Experts of a small language model: 64 SwiGLU neurons an expert.
Below are experts of layer 5 (counted from 0) of a mixture-of-experts language model. Rows are named router (the router's row for the expert), gate (a neuron's input weights, with its number), up (a neuron's input weights, with its number) and show model dimensions 240-287. Each number is 128 + 32 x the weight over its row's rms, rounded and kept within 0 to 255. Numbers have three digits each.
After each expert's rows: a language model's description of what the expert responds to. This comes from a sample of Wikipedia text that the model never trained on.

# expert 39
router:151135104116111092165158169112151060157092130139149168119138154136101173163090168121101086158160079115092124132128127154101150097151143140065144
gate0:153172161064145116158112173185109181124115077108146134182128114137119137124157089159090146138124138166162119111174143114091114114116119126174090
up0:126042111161138105148170123048082131194160130089184165128155181100129209135089098111168104118150117145131100085115157114134156140097105127178106
gate1:148095136123084076087126126122108102190123102231149123098190133091127164171155130192099121143165095125169108106155151126142119143114137128085194
up1:155124147175107079137136045110123162203134185193138160147137129096099139143113097102137090172112143149175056135152131149159105181056138172082161
gate2:138184150116070096143087167080098151196087131145149110121145160180178148156169178083171161159150132094081148154087121095169137127180170179167180
up2:128148125155141031164120069085099197188152147163086127097095129158137176152131176130142115156079140173145108129119143093089130082128147153141147
It responds to: Quantity and modifier words before plural nouns, such as many, several, various, numbers like 400, and of in thousands of.

# expert 6
router:115114123119154107137123147144151121179121121150149144102138164171135148116112155125095104169151097109117118132156151181119133128144134133067126
gate0:135073150127070090166129114134098128100171170173157142129013164148114149169079141089133164131128126120129123113111098111089129147138144142142162
up0:165063141138129169096110101090091130148166089092119149094136128097057159136104135103162132106127144118135114154094142060144116097098101140154113
gate1:189169182127147127134103092161165132164129105072182148102137149139147103132149140188125097072171133129086099110116100126114075185130099099068205
up1:118072106114128111120137083143115130118107115135169090107150105091115194065160161178223129253140127119128106134096082202143129139079134163119174
gate2:170145137129161131154146085133062110153159136126103123096127089146139145110139141106133125181159151141114077127122152113079174168150171076083124
up2:110137111114203152130139107129129117138142129125178134151174135144141090143118129156092107159138160093139165165129105145158188155139143129168132
It responds to: Word pieces inside Latin genus and species names in biology lists, such as ly in Gymnocalycium, saur, chrys in chrysoptera.

# expert 60
router:121114087127124103183148153128148088137078119120149180078150174165128154171113174142124093137139087116079135133115122148081074114152169152089127
gate0:050121131152122150198076142137143131075197127129093184148105175140214062125158161117134121140127127107102112147064124080104164135195148095120173
up0:152070101090180108068123074076174112133087131112073120131087109168152167037115166173091117143120122164115049139184114192113075073102121145142145
gate1:129146151068138141101155155123113121108188156144111124138076181107156120067038121130145134145086119106127058092120162064081072134110062182113085
up1:129160123061072149136060080065144141078118136114115123227125173152140105093127113121102158083076104119135128117047146097126108114139139124110149
gate2:147123138191191135090135128169151102101105065138079132169137160179107122153153085158126138129097109151122144117134137186181107152116081127122164
up2:117098073066124108131116098114107112145143161119153096074129095175133125182127117075151113101243126140119109159159077121067133063125181169157137
It responds to: Prepositions after a noun, verb or adjective, mostly in, also at, of, for, during, throughout, as in "located in" or "at that time".

# expert 16
router:133145114104110100146144168115160086164094139156140131147111152164166146117107167096107094166119090161089096182144075132085149149142132112055111
gate0:159170090143141102102104090122200139123148147187178138150108141087094150191136130163093153121115146107109140143081105133118097156057132142165109
up0:130124184101100148134117138145103170174108092100164165106181097120186138063185124134163125091109082147162118096096135143109081177099060177118026
gate1:123142107191135144054146132127153142138199048180162198162134207165190157138094135149079135083095132113149119186126138159102126144172153183110137
up1:140081078134091128127114109125169131129151073161104149148203137122158115154166123154124152114107139123091084071094136151129118146113128166111168
gate2:121162084127120115196113095134186102134145144154152141158138085128115126152109101126108177148142181151113142130079163125215147105089134097170168
up2:157092150232202175120192156125138100170180185075089134153093153165128101122159127159114132157142132126140163165137090078119126132149094154158162
It responds to: First piece of tokens after pipes, quotes or slashes, like A, O, No, and characters in Chinese, Greek, Cyrillic and coordinate strings.

# expert 19
router:062131100126178102174106123129160118154109107160133148104134134130133131136073186140128095192129115150089165126141084159126134127154220178157133
gate0:088147123162063105068143120080179119110120124102147076124117189152116122127113076090119094161113130148123101140126040170128152118140204089109113
up0:077162078105196127114111123169198138120120099120155132095112105098085052130119079123136144156077158156169137122127057125135054158089127104116149
gate1:170194116150174145176138127127153112119154161161091115175131129126109137120125127131146124176201116110111126091103138165133101080127066194140091
up1:108132102184087068155139110082172056155100172080147144082157196093093155154122106059153107128141115177129157142146088125124090141190152120086099
gate2:133121138096090168123100178113180113117145188149092134153165120159137171144124140147133113151217167112150138120130182148118059172136115098172147
up2:095149141208146135161153087102041162095077106069158123073120140130082116117119169115167116050116130130084085139089109146073136083092108120105103
It responds to: Small numbers and symbols in table cells and numbered lists, such as 6 or 8, plus degree adverbs so, very, too.

# expert 21
router:135130094119132058147154171129157109143111145158113153114122185154160179140135170128090105146103112160074159089089089161086117132147144138102140
gate0:095152137098151158192097145135095130093162172067112169138159097079126132166145132066140089089106111146046162122138089148104105092163057097174173
up0:111134118121126108121129122134087163099146171127122124098131124126131168142170111149066110088100172201054115129119089111125122108119063098179138
gate1:206136135054123126138156115079115137082117117122176127063132096128125127169115128182217119126123099109068134140123147186147088143110120161120119
up1:109098110164101134185089124128098076178147175123148147158148172149152113162159145115056088167153155183126181127096185134108124117150099148137190
gate2:141114112114176171106150159089157134099198098146098081127177169139098164104133111074160154167134151127096129135133153129127091210077137103147052
up2:099132150064124086072152165136137167108140121166096159133155096136178146102205135088187165086173162122093149109123169083097106115124092124131101
It responds to: Year numbers, and sometimes months, inside full dates in infoboxes, tables and bios, such as Died: 9 January 2000, Released: February 1985.

# expert 36
router:150112114121119124158133153092156122149123141152127142095154175137120129157112132092080098160150115167120130162126132149088147148140186140068117
gate0:139106111137104081128127114109145130189140107193173178113081091130111139171066102083155061098109097062130118149080100088082042105104170151173078
up0:105102067126094139121116061147119104080083121081145110096131126105103100159156144102067128108124120078097108187116105142087104169164145172171147
gate1:164142126174139130106152187064147094103183167148141177115120116139140114137131193075095090128093136159152155124137155170139086105101188094180150
up1:107120151133125139120115139164120195074129180190146164093157181141172110129156150119176146165132116157094108164113165151066139120153189089079150
gate2:157140133081135108184176133126200127099160132136156138099110194166130122155096184168150143153167174185093084101130129180105150109129117094078143
up2:127134079113214143135110162108082160114133071113179149121095096132161130156114073183153126114125122145126086129129201123149122127089158155080092
It responds to: Numbers, pieces of names and stray words at the start of cells in data tables or listings, such as 104, 483, Sc, English.

# expert 29
router:082117119106133116122142165115146099146109136185106150092127158161144147125126116156129076175174104155076160114110121141105132088164179149081133
gate0:182129167151097115113144124092145180151175128092203180140073114139135148148161109148163169031135105123163102184125140160074173151104095122107129
up0:083121134152156121129090094113136122131161174142149147064169147150169106197184166175100226169115096105093155200152148115141165185143101103169172
gate1:151171065151114142110121157128194122195142149195137116075131176108128109115173138148147135123109157130158112103174130115115137106211167131157133
up1:121068193162224081154135109142019099037134108086141119162075091124145145143137128115131139167076121142147137111112112174134118132098070159104079
gate2:076138173123149162118126129165159134090046176104088071104127211128117109125125146116174125157123103165144122101187148153160077130110095111124116
up2:148064095123139112131106172167127131133101185083125094093161102159106137144128127139141158132104115087111138143121133127075115107180116182108117
It responds to: Words opening a clause or referring back, mostly that, which, this, but, when, where, However, as in fear that, like that of.

# expert 1
router:113124115092120119150163147140153129138095143162114200111110144133103168167088159082123050181152093137116162172120109147115151117138146130106107
gate0:135164118105161106101146109165037111147097087132095137128084177024207131137074128127095149122149148119119143183147095163086105111173191131137161
up0:134119106126130109072098120120079115123092125145097155157107148070161192111106069112131089181165183098072140108141141127100112119187141125182117
gate1:119084122175094108104168073122149127128116115148173195169130138165079184140120142176098104126112147149127130118058101125101071168121222103115161
up1:162175138191121147189060125078155101139134078142118072151142180108114069119135141127069096169131137103120116152156126171099172180154156140091115
gate2:129129098123205115089174081163115120099107102096067099176085183115126176111138187096140167091050124148135100175049167061133152153108067109154126
up2:166109130062153123115168141114107091169138120166195135077175165091160109135100171161125138162093097133096146122196037109118124177169132113096133
It responds to: Copulas and role-introducing words in biographies, especially as, was, became, a, took, such as served as, became a, took part.

# expert 15
router:104110111119155077169123116105205104146158145102131163120138180162166157167130170118078098158132102134059112140086116154104105117133148141136141
gate0:105112126103124122129137127123107141072149157154129106126167141127180107142118119149139143096117156079079135069184136087164106042120072073110124
up0:145155068162076137166066150105100089102108084115112142158110194128119096129153114100086130124124130158103107148079195116110132128104094166138191
gate1:077138109150133071100128077086165134150142114124132093172119123138143174106174151113116125109135126144149143182091167126112127142078081146157144
up1:179153080117173155121139132091131169172156114138165129122147127125097095086162018103098141127144090086107113130162140147157124134117135096100149
gate2:109159177112090172143153159075073113139092137178111149134097122117118182108157115086129139153177079077050110116177119198147117112140122147107105
up2:152067130141101085091105112129114126073161154140146149131088124112163149159151130160119137151125135138092148169092105121134110093104108160169166
It responds to: Line-initial dashes in infobox-style key: value lists and table cells, plus the negating prefix un/en, as in un-organized, un-lucky.

# expert 38
router:115123103082128081131129163079176078142098116154174151139132157148118125181120134141085067141106128162107178147130142139087141131186094127112130
gate0:129161144129109129191162156157033156114110180135120082159147150150101142141153158123125118101134130121170111122158122101099135136159158095111199
up0:175130145108123165153079067108133098136114078141130077091153055085116096103145052137142127103136117125099132209118128146135123085152108162116144
gate1:168142110139119144132115108118117134131150089183090120110092148119135125122169121078126142172108071106173145194066161102102149150073146141071092
up1:124166086207153130119193154160148146170123068189152152142111156115122140112123151156077115121054077173119138183115116106163111203128092180109161
gate2:178127096160170138123098077150119091038079141093151111116221110176090143116116100125142093095123146157135065114104169138163144133114076073103157
up2:173091149121149146157127123100122142171121095147117171152122196147156138115127153086141106097111120145124135122098108103106139083104123108163132
It responds to: Byte pieces of Chinese, Japanese and other non-Latin characters in names and titles, plus odd splits like McEnroe and SR 8.

# expert 2
router:117125109105092118121182160085186139151116140170175174129109154134145149142089202101120084131133126188117166128087134146096130133138170117103153
gate0:040101143145112123148119107121092114136098068124121148070129147120152118157120087149138095140098118093146119144149126149160199129142088143066137
up0:043047142157138155170178138130093129112135082104142118103098135122070138112162141172152172130092151126139127158100137156128242173162084122135113
gate1:103135120193164112097058122119060151184168138089111062151127170185157181104136139189101115094078094175109146105125131124165069143135105157160129
up1:125147158209122133135114187141042113145108147146091128135135133087145139112178073076148113077074143121150189085076218177118088124114114129095147
gate2:119121169169106081112148099137170147204131141114178129141150133146153149149096094122073104164096127140076075129104150167153094110084178101119149
up2:145112184195154100127132120133130171204111186134130107115093123096132087158157136158120156119113163121106181124145135140175151177135123088127047
It responds to: Verbs and commas after a person's name or pronoun in biographies: was, is, died, became, aged, buried, of in "at the age of".

# expert 40
router:104127085109141090143136132092140112146139114117140190130165166133123139130092142074094120191121138162087119157100125180090127138176140135078145
gate0:122197151139123124060101120104118130109130121167111128174109118156181087135105146075040157158122160105129103138146104090138160088124143109141127
up0:079171142087107077077092128115156094114153079123137132139122105105196125147116144120080182160118118171068126150142141113117154152118087113165163
gate1:070169089110147168135163133141097168088142147061156096059122142133223161149186181126156130146125125149120117063134129152169119087127118122122076
up1:176133113149129212137124132142122144122097176111115080080141103129116147143121200124145191167108155133138169120112119100095110073056137105179067
gate2:124132116151066119171126150091142104088085099116126138104160155129158112132171127125095104127122088151125136129098108093146128125185139177189101
up2:130087110099170120099159113136186138180145104085146143105139044072160102151077130130102104136124109150120115096156149189085111123111157091102200
It responds to: Bare space tokens, often in table cells or French titles, and mid-word fragments like re-count, le-ach-ing, Cross-pla-t-form.

# expert 5
router:130122087123127081148133130133154067156108140170149124114138137150141165170089158111109081139139094174071129140096130147059115101133128106101112
gate0:159127131171099194150190147117135161090167123217132151151159139155180137067057140154151173127127093148170126135098177116162100092155150135127085
up0:162104047159147146114124116113182151098141095125142115095127156142153136076067098173143146128142081115117171120150181182172115123065131130132166
gate1:135110127118101156162196203216148084156148126116178063137140126125105069117106152140131162131121063083118135134147157127103125169196204161092114
up1:100070148076126136132169063140174096107131125146132110143110115122086145110093140112135147142125099132160144187162119127123113140094160122175094
gate2:129088149146148142101102138132162157172081102193193099151123143110142157101084094165143134143140144159097121128092080129152153144120196192144179
up2:174151099106128109151102138124162181116142121177167123125111173124163147128029166155129153132125168160095082080013090153151131142131158210146132
It responds to: Single capital letters starting a name or code after a bracket, pipe or comma, as in C minor, KST, VW, Dnipro.

# expert 57
router:160143110113134085157147114118157106121121117134131184140101140184137150133102151135083064160153093123132113100072105181097077087142157165111111
gate0:152072086105082112078133132218175155124115104209160060072099121130104155095120142157130081083150147082157100132143132196122103047104064128087173
up0:129066131142113103178105139159142122163132135147131078143129157136096139096104113132117171093167130161178126141146060071118139132104177168067138
gate1:151206137164133084149153134143111112054097169086113170178147146176133064142147135127176158158105160123125142094180080107096135175126112192149123
up1:177162104114206098108122113147131122157133152167143150188125140143190182163152157110157164124143136155147085150138087138116175188105174097113122
gate2:167158156146145142103079102089157123106103077101061133151205120192159142116137069139133159088136138125184136136104118217122144151163096210095131
up2:132188139066169105092167122123147112077150114201119148173129095160130066154144121138146112133111098150123119160092073125087213107140171111136136
It responds to: Nationality adjectives, occupations and and in short biographical descriptions and lists, such as American basketball player, English pop band, footballer.

# expert 41
router:126084097138186112164127145106144088133123153139129162086117172137112122151119146108100104159160077122089144185103134146084085135140155109115111
gate0:138118113080098097102142113069111101161126105169156184135088126116180126127134160134146091181141160105116120133084138091072127106125129137099104
up0:128136095186160143125105169082137210124135131184074125139142084124120139140152132091117118092149165159086110130057112080181151143088137171176118
gate1:165141078090080202097192112118133144102136137167080134144155163153168140161114153131152143121116158179109105107098143117114137111116190147142146
up1:157133116203141131089115114105079083095097112149164103087142091114111108157164114124099133102098095135120121181123113149110082096099163126102124
gate2:143143154088085114148129134128170105128103200139137045145175154086165070147124110089117139141100159151144178178111123142179178105110128079072109
up2:105154139094102149115114151129092122105106136167082078118137156128099115210153103113155115133128146131173134157138132160173162120103132122078117
It responds to: First tokens of cells in sports and results tables, such as years, names and Red X, plus emoji bytes and chemical or gene codes.